Experts of a small language model.
Size: 9 layers, width 192, vocabulary 17837.
Experts: 48 cubed ReLU neurons an expert, a shared expert of 192 neurons.
Training: a variant of SOAP for the experts, 589M tokens.
Below are experts of layer 2 (counted from 0) of a mixture-of-experts language model. Rows are named router (the router's row for the expert), up (a neuron's input weights, with its number) and show model dimensions 0-95. Each number is 50 + 12 x the weight over its row's rms, rounded and kept within 0 to 99.
Before each expert's rows: a language model's description of what the expert responds to. This comes from a sample of Wikipedia text that the model never trained on.

# expert 50
What it handles: Adjectives of nationality or type (American, political, Indian) and adjective-forming word endings such as -ical, -ian, -ative, -inal.
router:50 54 71 59 63 57 49 52 47 41 64 31 24 60 40 37 45 62 59 71 34 54 57 58 42 37 27 52 52 45 54 40 46 41 42 21 39 37 33 54 41 34 39 77 57 67 45 57 51 54 58 50 62 43 33 72 40 34 41 38 54 48 37 47 44 34 74 25 38 40 51 43 62 47 64 58 47 38 47 44 50 57 75 51 31 78 45 34 32 50 51 56 54 25 21 21
up0:49 44 72 35 44 63 58 61 50 46 67 46 35 57 56 32 45 35 50 45 49 58 36 53 25 65 65 51 42 49 54 36 55 33 38 37 55 46 62 57 35 18 46 29 30 60 57 42 47 56 62 54 46 57 42 34 59 50 46 31 45 63 50 23 34 57 41 56 49 44 47 68 57 43 52 34 60 49 52 61 58 41 55 57 58 69 55 49 30 43 43 51 17 74 46 64
up1:54 45 59 49 39 71 63 50 38 45 59 42 34 60 43 54 50 61 40 56 48 63 75 64 41 56 45 58 59 39 49 23 50 53 40 54 85 47 54 50 45 48 76 60 37 63 31 81 27 81 71 47 44 29 69 58 69 54 51 45 71 45 58 41 61 48 46 53 40 50 58 48 64 49 43 50 44 26 56 41 46 35 59 44 66 65 58 54 40 48 53 52 42 30 38 42
up2:41 46 35 34 53 22 54 25 64 48 71 29 41 38 64 49 52 61 59 42 49 54 61 50 54 62 55 31 66 36 52 46 34 44 59 46 23 36 46 66 33 35 36 60 46 32 47 53 30 58 43 41 60 32 46 52 49 60 45 45 30 68 77 47 59 32 59 45 53 56 59 34 60 37 38 80 61 29 65 44 46 71 45 37 33 39 46 46 58 52 63 61 30 41 32 78
up3:42 55 43 54 49 40 52 37 42 37 46 50 32 76 46 42 37 54 50 54 27 56 38 52 60 50 52 52 60 50 57 38 54 58 52 35 45 45 46 69 79 49 25 58 62 59 57 57 40 49 33 71 57 49 44 62 33 68 35 64 49 36 37 69 37 61 62 61 36 48 63 50 60 47 53 71 59 60 24 53 49 62 49 38 14 44 68 48 41 62 39 30 56 66 42 46
up4:50 55 58 50 74 55 40 56 44 41 73 28 39 62 34 47 37 74 39 53 50 66 43 59 52 49 48 38 42 57 57 36 34 57 51 66 48 54 52 57 50 52 47 46 33 58 43 35 62 33 57 42 45 26 42 72 44 75 46 47 19 40 43 43 33 52 59 30 57 48 62 46 27 29 56 58 49 62 42 62 59 27 49 48 55 64 62 59 46 61 63 80 31 47 59 61
up5:49 26 64 59 61 62 66 52 52 42 50 28 67 63 16 66 51 55 47 58 67 58 66 62 54 40 23 65 48 45 34 48 50 47 51 43 78 33 33 54 27 30 67 52 39 57 49 51 56 46 47 49 51 44 35 78 45 45 53 52 53 41 69 31 62 24 50 39 68 32 59 64 41 47 69 26 52 50 61 53 32 52 67 52 50 65 52 29 65 51 58 42 39 46 49 46
up6:44 36 63 70 62 56 47 43 57 50 59 50 68 55 33 42 51 48 41 40 53 31 37 48 39 48 80 50 46 54 37 46 37 52 50 40 59 34 53 65 37 53 54 80 32 47 52 47 46 68 54 57 43 48 51 55 53 38 56 34 41 50 45 40 59 35 34 59 68 61 46 32 41 60 47 67 30 66 58 61 44 39 47 30 56 64 52 59 55 58 65 40 41 44 17 40
up7:36 54 71 51 37 58 44 46 51 46 44 12 31 66 36 57 39 66 52 50 71 54 48 45 51 44 31 54 44 66 39 55 64 47 31 24 34 62 62 38 52 61 40 55 45 40 32 56 52 46 75 82 38 74 54 49 56 54 51 54 58 47 52 45 47 42 46 28 48 44 57 56 43 53 62 46 45 43 38 41 66 70 56 54 61 65 48 38 65 50 55 42 28 37 23 50
up8:52 41 72 51 44 49 30 39 40 56 61 43 48 45 41 60 54 50 42 53 67 43 60 60 67 49 46 51 66 42 47 45 36 49 61 61 64 36 54 60 43 52 41 68 39 64 51 56 19 61 58 44 47 54 52 55 65 64 37 36 26 31 32 48 55 45 65 43 37 65 56 60 73 54 68 44 38 29 59 38 69 47 51 44 57 56 68 70 44 66 54 65 37 39 36 67
up9:40 45 52 61 51 51 54 60 50 53 62 54 40 50 30 36 39 39 63 39 52 42 51 55 38 54 67 54 58 46 50 54 53 23 36 52 39 37 33 57 39 25 17 55 54 52 48 51 53 49 67 60 36 65 37 49 40 47 58 30 65 63 44 26 46 63 53 41 43 55 71 44 51 45 50 64 50 40 38 76 49 64 50 57 44 56 34 46 29 52 68 66 61 28 38 49
up10:61 57 63 54 37 57 65 43 47 49 63 46 48 50 55 28 49 42 34 69 64 40 58 60 28 58 46 31 30 41 57 24 53 57 56 37 52 48 34 49 63 56 65 75 54 67 50 62 22 58 62 66 44 33 35 57 43 63 45 48 67 54 52 34 72 65 51 31 54 57 54 55 33 53 53 53 53 53 65 55 49 64 69 61 69 41 46 53 54 44 54 62 46 45 05 37
up11:41 51 58 54 63 36 29 55 50 53 32 41 55 54 61 61 45 52 32 47 51 46 34 45 53 47 46 60 42 55 33 56 49 53 32 63 42 48 44 54 35 88 50 37 44 62 44 60 63 74 56 44 39 41 46 62 83 37 57 56 66 15 49 73 50 69 48 41 39 76 33 29 43 37 57 60 46 60 50 53 59 43 49 39 45 64 43 38 53 61 41 64 34 42 34 58
up12:28 48 63 50 58 85 66 37 51 45 51 29 33 65 49 54 43 62 44 51 22 62 37 73 57 50 31 46 39 52 58 43 54 55 34 27 42 38 41 54 23 44 61 35 50 47 69 78 43 42 36 57 53 50 53 44 38 60 55 58 59 51 58 56 48 44 57 37 43 32 61 50 44 53 53 76 35 43 52 64 48 31 59 34 58 57 41 60 50 56 48 71 43 52 25 38
up13:36 78 58 55 48 55 44 57 44 36 48 34 48 51 38 67 48 36 41 46 36 58 53 45 48 57 48 54 55 59 58 37 31 62 57 41 60 25 51 56 36 36 57 56 46 38 65 42 54 35 58 31 54 53 15 69 58 64 68 58 43 52 43 55 61 32 61 26 38 60 53 69 57 45 49 49 48 39 83 64 55 35 42 49 77 53 44 39 41 58 53 37 51 54 61 43
up14:39 65 51 71 40 44 59 73 44 44 56 34 35 36 50 42 54 45 73 47 46 60 71 57 38 61 70 65 71 47 45 57 55 46 40 48 66 59 47 58 59 27 48 68 51 67 40 46 62 55 39 54 42 45 55 70 48 42 41 35 54 49 59 80 43 35 60 54 37 52 73 60 60 41 52 39 51 44 68 48 61 61 74 36 23 46 48 75 36 56 68 51 56 48 28 43
up15:41 49 60 25 57 56 65 52 39 77 60 25 31 45 45 55 57 33 40 81 57 54 41 57 58 48 42 64 52 47 38 39 46 65 39 59 37 55 39 48 48 43 48 75 53 36 40 38 24 43 66 57 37 54 50 48 51 57 56 51 39 34 64 26 34 66 78 32 51 50 61 42 42 50 32 50 56 61 41 38 37 46 70 49 47 54 48 24 07 53 46 33 47 36 51 44
up16:42 56 59 51 41 31 33 43 60 43 56 32 47 32 68 53 50 56 55 59 56 59 55 50 43 63 46 42 49 46 75 48 33 45 68 44 59 49 45 61 43 65 37 64 38 37 45 59 64 57 59 45 39 51 82 40 24 47 48 31 60 54 53 56 58 51 52 58 40 40 55 58 50 56 47 59 69 47 25 54 54 62 48 44 66 46 49 75 67 61 52 45 50 61 31 49
up17:33 43 78 45 39 59 63 39 47 58 53 44 43 62 48 70 19 56 42 52 34 40 54 64 50 42 47 41 62 60 46 37 56 58 54 29 46 43 42 61 39 54 40 68 61 28 38 54 48 44 46 63 25 44 47 47 39 63 56 64 59 31 62 54 53 32 52 59 32 27 53 63 57 45 61 44 63 37 60 44 47 29 77 67 40 58 61 13 60 51 55 62 51 50 46 41
up18:47 47 53 58 45 50 67 65 48 46 63 40 47 66 52 29 50 49 64 45 58 61 50 57 31 43 39 53 39 35 72 57 38 46 56 32 31 59 50 69 58 51 53 42 59 45 38 36 53 54 30 27 26 37 47 74 55 15 47 45 41 58 42 58 59 55 40 55 56 51 64 64 52 46 63 50 24 67 56 47 47 48 50 40 53 57 55 20 40 55 76 62 46 54 25 43
up19:35 63 63 41 56 35 59 60 53 48 50 65 39 57 53 46 31 57 52 47 35 40 38 56 54 39 38 55 60 53 50 21 47 30 45 40 48 43 39 51 55 38 59 40 74 62 62 50 56 40 50 35 36 49 42 52 52 27 27 51 30 44 55 48 37 75 64 47 51 38 72 53 54 48 39 66 63 54 54 73 61 59 43 44 35 56 51 48 56 46 41 85 43 27 40 32
up20:41 51 59 56 42 36 73 58 68 38 48 37 33 50 30 40 44 68 54 50 65 52 56 48 43 54 78 55 40 48 42 44 36 43 72 33 47 54 67 55 60 59 41 54 49 45 61 51 51 35 61 54 37 52 27 38 47 41 42 47 72 55 53 46 53 56 45 46 52 26 47 42 28 41 40 44 61 55 51 67 70 56 62 47 53 67 45 32 23 39 60 64 47 61 48 44
up21:40 65 61 37 51 47 53 55 56 41 63 71 53 32 41 50 59 46 34 53 45 66 58 62 50 78 54 33 55 38 62 49 46 36 60 58 51 55 44 62 36 70 56 36 49 60 40 63 25 53 45 44 64 49 58 49 57 54 57 56 85 66 38 62 52 55 47 72 47 57 59 42 56 45 71 51 50 33 59 38 46 50 41 37 47 50 31 53 52 48 51 60 64 47 50 37
up22:35 20 57 38 46 46 48 68 39 74 28 37 47 56 42 42 52 53 37 30 27 51 40 67 47 60 57 48 44 70 45 36 73 43 20 52 34 66 42 60 57 29 64 58 52 48 30 61 38 38 42 37 49 39 34 38 61 40 48 41 52 48 52 35 54 65 42 45 51 35 51 38 51 56 63 46 56 43 51 29 56 61 55 34 45 72 53 51 40 43 50 41 49 70 31 35
up23:39 62 50 37 35 39 61 40 37 54 38 35 46 27 55 31 35 42 61 55 52 43 68 47 55 33 26 50 40 40 60 46 28 25 39 56 60 48 56 65 69 69 52 56 89 55 57 62 32 43 41 41 55 62 45 34 55 51 29 56 49 42 64 56 54 49 40 41 44 52 54 45 37 56 44 57 54 24 49 64 52 40 53 70 57 52 30 50 28 41 55 44 59 50 43 56
up24:35 73 61 77 56 64 39 51 47 51 49 39 49 68 31 49 38 66 63 24 52 48 53 71 70 52 38 47 53 46 47 52 56 63 40 38 50 50 37 55 59 29 52 61 62 48 42 48 47 51 57 57 42 37 45 76 53 44 43 52 61 72 44 50 39 40 48 55 55 54 55 34 56 53 50 45 51 32 50 40 52 74 58 21 39 64 54 27 48 61 49 49 46 41 37 19
up25:41 52 39 47 35 30 50 47 53 43 52 27 49 54 48 37 41 47 76 40 41 39 54 65 55 51 40 54 50 28 43 48 57 42 52 15 68 60 42 50 60 53 39 40 39 56 54 56 65 64 59 60 44 60 22 53 48 49 58 40 89 46 50 59 59 29 48 26 62 54 43 32 42 48 71 46 47 54 77 69 51 69 77 56 47 46 50 66 36 45 57 53 38 55 20 41
up26:47 70 61 26 54 40 52 52 42 64 41 67 43 66 47 59 59 57 35 29 62 53 62 43 48 70 54 53 54 35 54 26 33 53 32 26 44 61 43 67 60 58 45 46 67 45 57 41 48 68 75 44 47 48 37 64 47 57 56 66 61 46 40 46 54 73 44 30 65 45 47 65 37 47 62 35 40 35 51 51 40 49 79 39 34 57 47 57 47 53 45 58 45 35 42 37
up27:45 60 61 54 54 52 64 45 42 31 65 07 52 30 53 58 64 56 39 59 42 48 52 48 61 41 39 55 41 37 75 37 64 56 62 18 52 56 48 58 66 34 50 54 57 58 09 49 54 46 52 53 32 26 39 68 38 56 44 57 37 42 34 56 56 54 56 47 62 53 41 38 51 56 61 61 59 48 74 44 47 53 58 34 43 64 39 33 55 63 65 36 55 62 47 50
up28:55 42 54 29 48 53 47 61 50 32 56 64 28 70 47 51 70 43 57 36 45 57 58 66 49 64 75 32 40 38 31 37 40 47 51 52 72 49 67 57 59 38 49 60 56 53 36 70 49 50 61 63 53 35 64 34 78 48 43 47 45 66 75 60 33 39 80 54 52 38 46 62 59 41 77 54 29 39 53 35 43 58 68 56 38 47 47 52 41 69 48 40 56 39 46 52
up29:43 28 63 52 33 48 63 40 50 36 67 41 56 59 41 35 44 55 52 51 67 40 56 51 32 53 18 55 55 39 35 47 44 41 61 57 33 70 36 64 40 25 51 34 57 55 55 57 33 37 64 52 61 42 45 52 34 50 43 57 38 56 50 64 46 63 37 46 79 54 59 53 64 36 38 44 32 34 58 56 48 25 46 32 42 76 63 46 29 50 60 72 61 40 47 64
up30:55 58 45 43 52 40 57 61 48 36 54 28 39 58 42 33 48 36 36 51 60 41 57 50 34 45 60 78 72 56 34 56 45 52 58 30 55 64 57 70 48 67 52 59 26 76 51 52 60 42 32 72 55 51 39 50 36 39 44 37 56 36 60 52 52 57 60 54 47 46 46 43 54 65 66 58 25 57 71 71 50 49 53 50 42 65 32 37 46 63 45 53 41 33 40 57
up31:44 49 70 54 46 56 42 37 42 48 54 46 63 62 55 41 22 61 33 49 44 42 49 44 35 50 69 67 58 54 56 56 52 41 75 45 58 63 40 68 54 38 61 59 63 35 52 75 76 35 61 51 48 41 32 53 45 44 39 60 33 35 51 31 53 52 55 19 48 49 42 37 60 51 62 57 80 50 36 39 54 48 44 50 36 44 31 35 45 39 41 54 56 48 68 47
up32:32 40 36 68 53 56 45 52 43 65 48 37 24 34 65 51 53 53 61 46 51 62 41 56 66 24 46 46 20 77 19 33 39 58 59 49 70 45 33 51 62 62 43 49 51 44 38 48 50 54 71 41 44 36 49 44 44 48 60 40 56 65 39 41 56 34 63 39 47 45 65 63 48 61 45 51 35 75 72 54 56 56 51 54 48 70 58 42 44 48 51 33 51 56 60 37
up33:47 62 43 43 54 28 37 63 27 42 53 34 41 43 65 54 41 59 52 35 49 32 59 65 45 46 44 48 64 36 53 65 34 50 51 58 44 46 42 43 41 17 41 45 71 60 39 72 71 38 60 49 42 58 35 46 53 43 49 41 56 43 55 52 55 59 67 46 57 60 42 46 53 37 68 55 43 28 45 48 47 64 36 52 33 54 51 55 19 53 35 71 63 42 43 45
up34:49 50 47 59 77 56 59 54 46 47 36 50 37 48 41 52 58 39 43 65 67 43 65 70 63 52 58 43 57 61 41 45 51 47 57 49 27 33 47 42 82 44 63 40 46 42 49 71 44 57 57 53 48 59 43 77 44 47 58 61 21 62 43 35 46 67 76 46 37 45 45 36 42 54 45 32 46 66 46 68 55 48 61 48 57 71 46 53 18 49 38 58 36 57 64 34
up35:45 47 66 65 71 42 54 59 63 43 53 44 30 55 49 65 33 40 66 53 39 67 63 42 56 50 25 48 49 62 26 55 44 28 51 41 48 35 54 48 46 63 65 64 56 33 54 55 39 56 50 66 63 55 31 39 57 36 60 59 41 51 32 32 39 65 49 46 55 49 59 41 48 36 56 50 21 43 47 45 52 56 37 39 60 61 69 44 23 65 49 54 39 56 30 56
up36:52 48 47 56 36 44 56 62 49 51 52 47 45 70 49 28 38 54 47 59 72 38 48 51 37 75 51 52 55 64 46 62 42 44 52 35 47 45 52 45 54 50 51 67 51 67 29 40 31 58 47 33 50 75 52 54 55 56 69 54 89 52 55 58 52 23 47 34 47 51 80 66 40 49 53 60 50 51 47 37 27 48 62 30 28 45 40 40 31 43 53 39 59 41 70 57
up37:47 54 39 56 70 68 69 44 36 58 53 38 29 67 51 57 43 35 33 47 52 54 52 53 40 52 25 84 34 61 40 45 33 61 45 38 45 29 50 64 42 74 50 43 69 45 41 31 56 53 63 65 67 39 47 44 39 57 53 57 50 41 65 45 58 29 49 28 53 52 53 63 71 47 53 31 38 53 58 74 68 53 42 57 44 57 41 55 32 55 60 18 39 37 51 63
up38:40 58 62 27 46 61 41 56 37 52 38 57 27 62 39 54 39 57 35 44 41 54 49 57 56 49 17 67 58 32 52 41 44 45 47 30 83 40 48 47 44 56 35 34 23 38 37 44 34 47 62 35 38 59 47 64 46 30 63 37 75 46 35 35 33 44 56 43 60 51 49 55 42 51 49 45 52 33 50 56 66 51 44 58 62 64 48 47 29 54 65 36 42 54 58 35
up39:22 78 45 59 66 54 43 52 34 43 51 53 52 38 41 53 64 63 52 42 31 24 48 44 37 48 56 36 33 54 38 40 62 37 58 55 42 25 45 44 47 55 44 51 56 48 48 50 58 40 47 39 34 73 55 40 25 47 52 47 43 33 52 56 42 61 47 30 53 73 64 44 66 52 56 75 62 29 48 39 66 69 46 62 60 62 41 41 36 42 57 46 59 54 35 54
up40:52 50 57 38 58 61 34 63 45 51 58 58 29 45 38 45 53 64 69 54 49 39 34 44 42 32 49 83 44 50 65 56 63 45 49 50 66 51 41 50 63 37 37 56 47 61 44 37 30 50 63 60 39 31 51 50 71 43 56 63 34 52 62 47 57 57 52 49 63 50 52 68 51 37 55 22 63 53 55 48 70 75 40 46 29 56 49 43 34 48 36 21 49 42 66 48
up41:55 61 43 58 37 43 56 57 60 45 52 36 55 58 38 44 49 44 51 55 54 62 79 60 38 36 48 54 55 54 50 35 46 60 40 30 49 48 33 80 53 42 39 37 48 81 54 58 26 44 51 41 38 55 64 56 33 72 45 42 41 35 51 46 56 48 50 30 41 33 60 58 67 49 60 31 66 48 53 66 56 37 47 60 54 49 59 34 59 48 64 43 68 65 36 27
up42:38 54 43 58 43 52 73 61 56 39 49 48 55 55 31 72 46 54 44 57 45 50 48 44 38 57 43 43 48 47 48 48 45 63 68 43 68 54 42 53 60 69 26 44 53 51 45 52 59 60 41 40 31 47 59 50 58 63 70 55 60 52 29 73 63 60 56 49 54 31 55 91 37 33 45 70 69 41 51 50 52 61 61 76 54 65 46 41 47 65 46 67 58 72 32 43
up43:47 44 62 44 52 60 32 62 50 37 42 53 17 67 51 30 58 55 31 61 58 41 60 42 33 28 46 51 46 54 39 55 31 57 50 44 46 41 40 53 62 44 48 52 52 59 50 44 50 34 78 37 32 40 64 47 63 51 60 47 41 46 56 61 39 49 41 45 50 61 38 32 54 44 61 64 65 49 42 72 49 65 70 51 47 37 71 57 28 45 51 51 46 53 40 47
up44:37 42 30 57 59 47 48 83 37 49 58 47 50 56 58 43 19 49 24 59 59 50 76 50 35 58 36 60 62 44 52 61 42 37 43 47 46 44 54 47 55 26 42 53 29 73 61 47 76 61 59 50 36 45 33 43 36 49 54 44 52 56 38 34 49 45 53 52 21 25 39 48 55 39 57 52 36 61 64 55 48 35 56 42 49 63 44 36 47 61 67 65 52 59 57 57
up45:39 60 75 56 55 39 60 58 53 62 42 46 61 65 58 40 35 58 57 55 45 50 59 66 45 45 64 82 59 57 52 26 52 25 40 45 48 62 79 66 48 36 53 35 62 37 69 58 48 65 64 37 40 61 60 40 53 33 64 68 36 50 29 69 44 53 34 45 46 63 39 42 60 47 68 49 76 48 54 50 45 75 58 65 37 44 51 59 39 48 73 54 55 42 32 45
up46:39 49 62 66 66 73 62 37 55 40 56 45 40 33 52 13 35 46 51 68 58 78 52 37 47 40 62 58 37 56 53 42 52 53 36 56 63 48 54 49 63 46 56 46 53 68 46 59 39 57 58 24 48 52 11 70 34 55 37 44 49 50 42 55 58 46 67 32 58 57 56 54 36 41 52 48 31 58 59 45 54 54 50 32 54 39 50 52 25 52 40 50 29 45 38 39
up47:47 60 52 69 44 53 43 28 34 45 34 39 40 52 56 59 61 38 33 55 44 69 57 68 43 72 24 67 39 64 39 49 62 53 43 40 47 55 52 74 42 22 51 47 47 42 22 50 45 41 76 47 51 47 56 60 51 56 58 62 45 52 47 49 36 37 63 38 30 33 29 54 62 45 55 52 75 43 59 41 45 59 41 41 58 56 55 62 42 48 56 62 36 31 41 38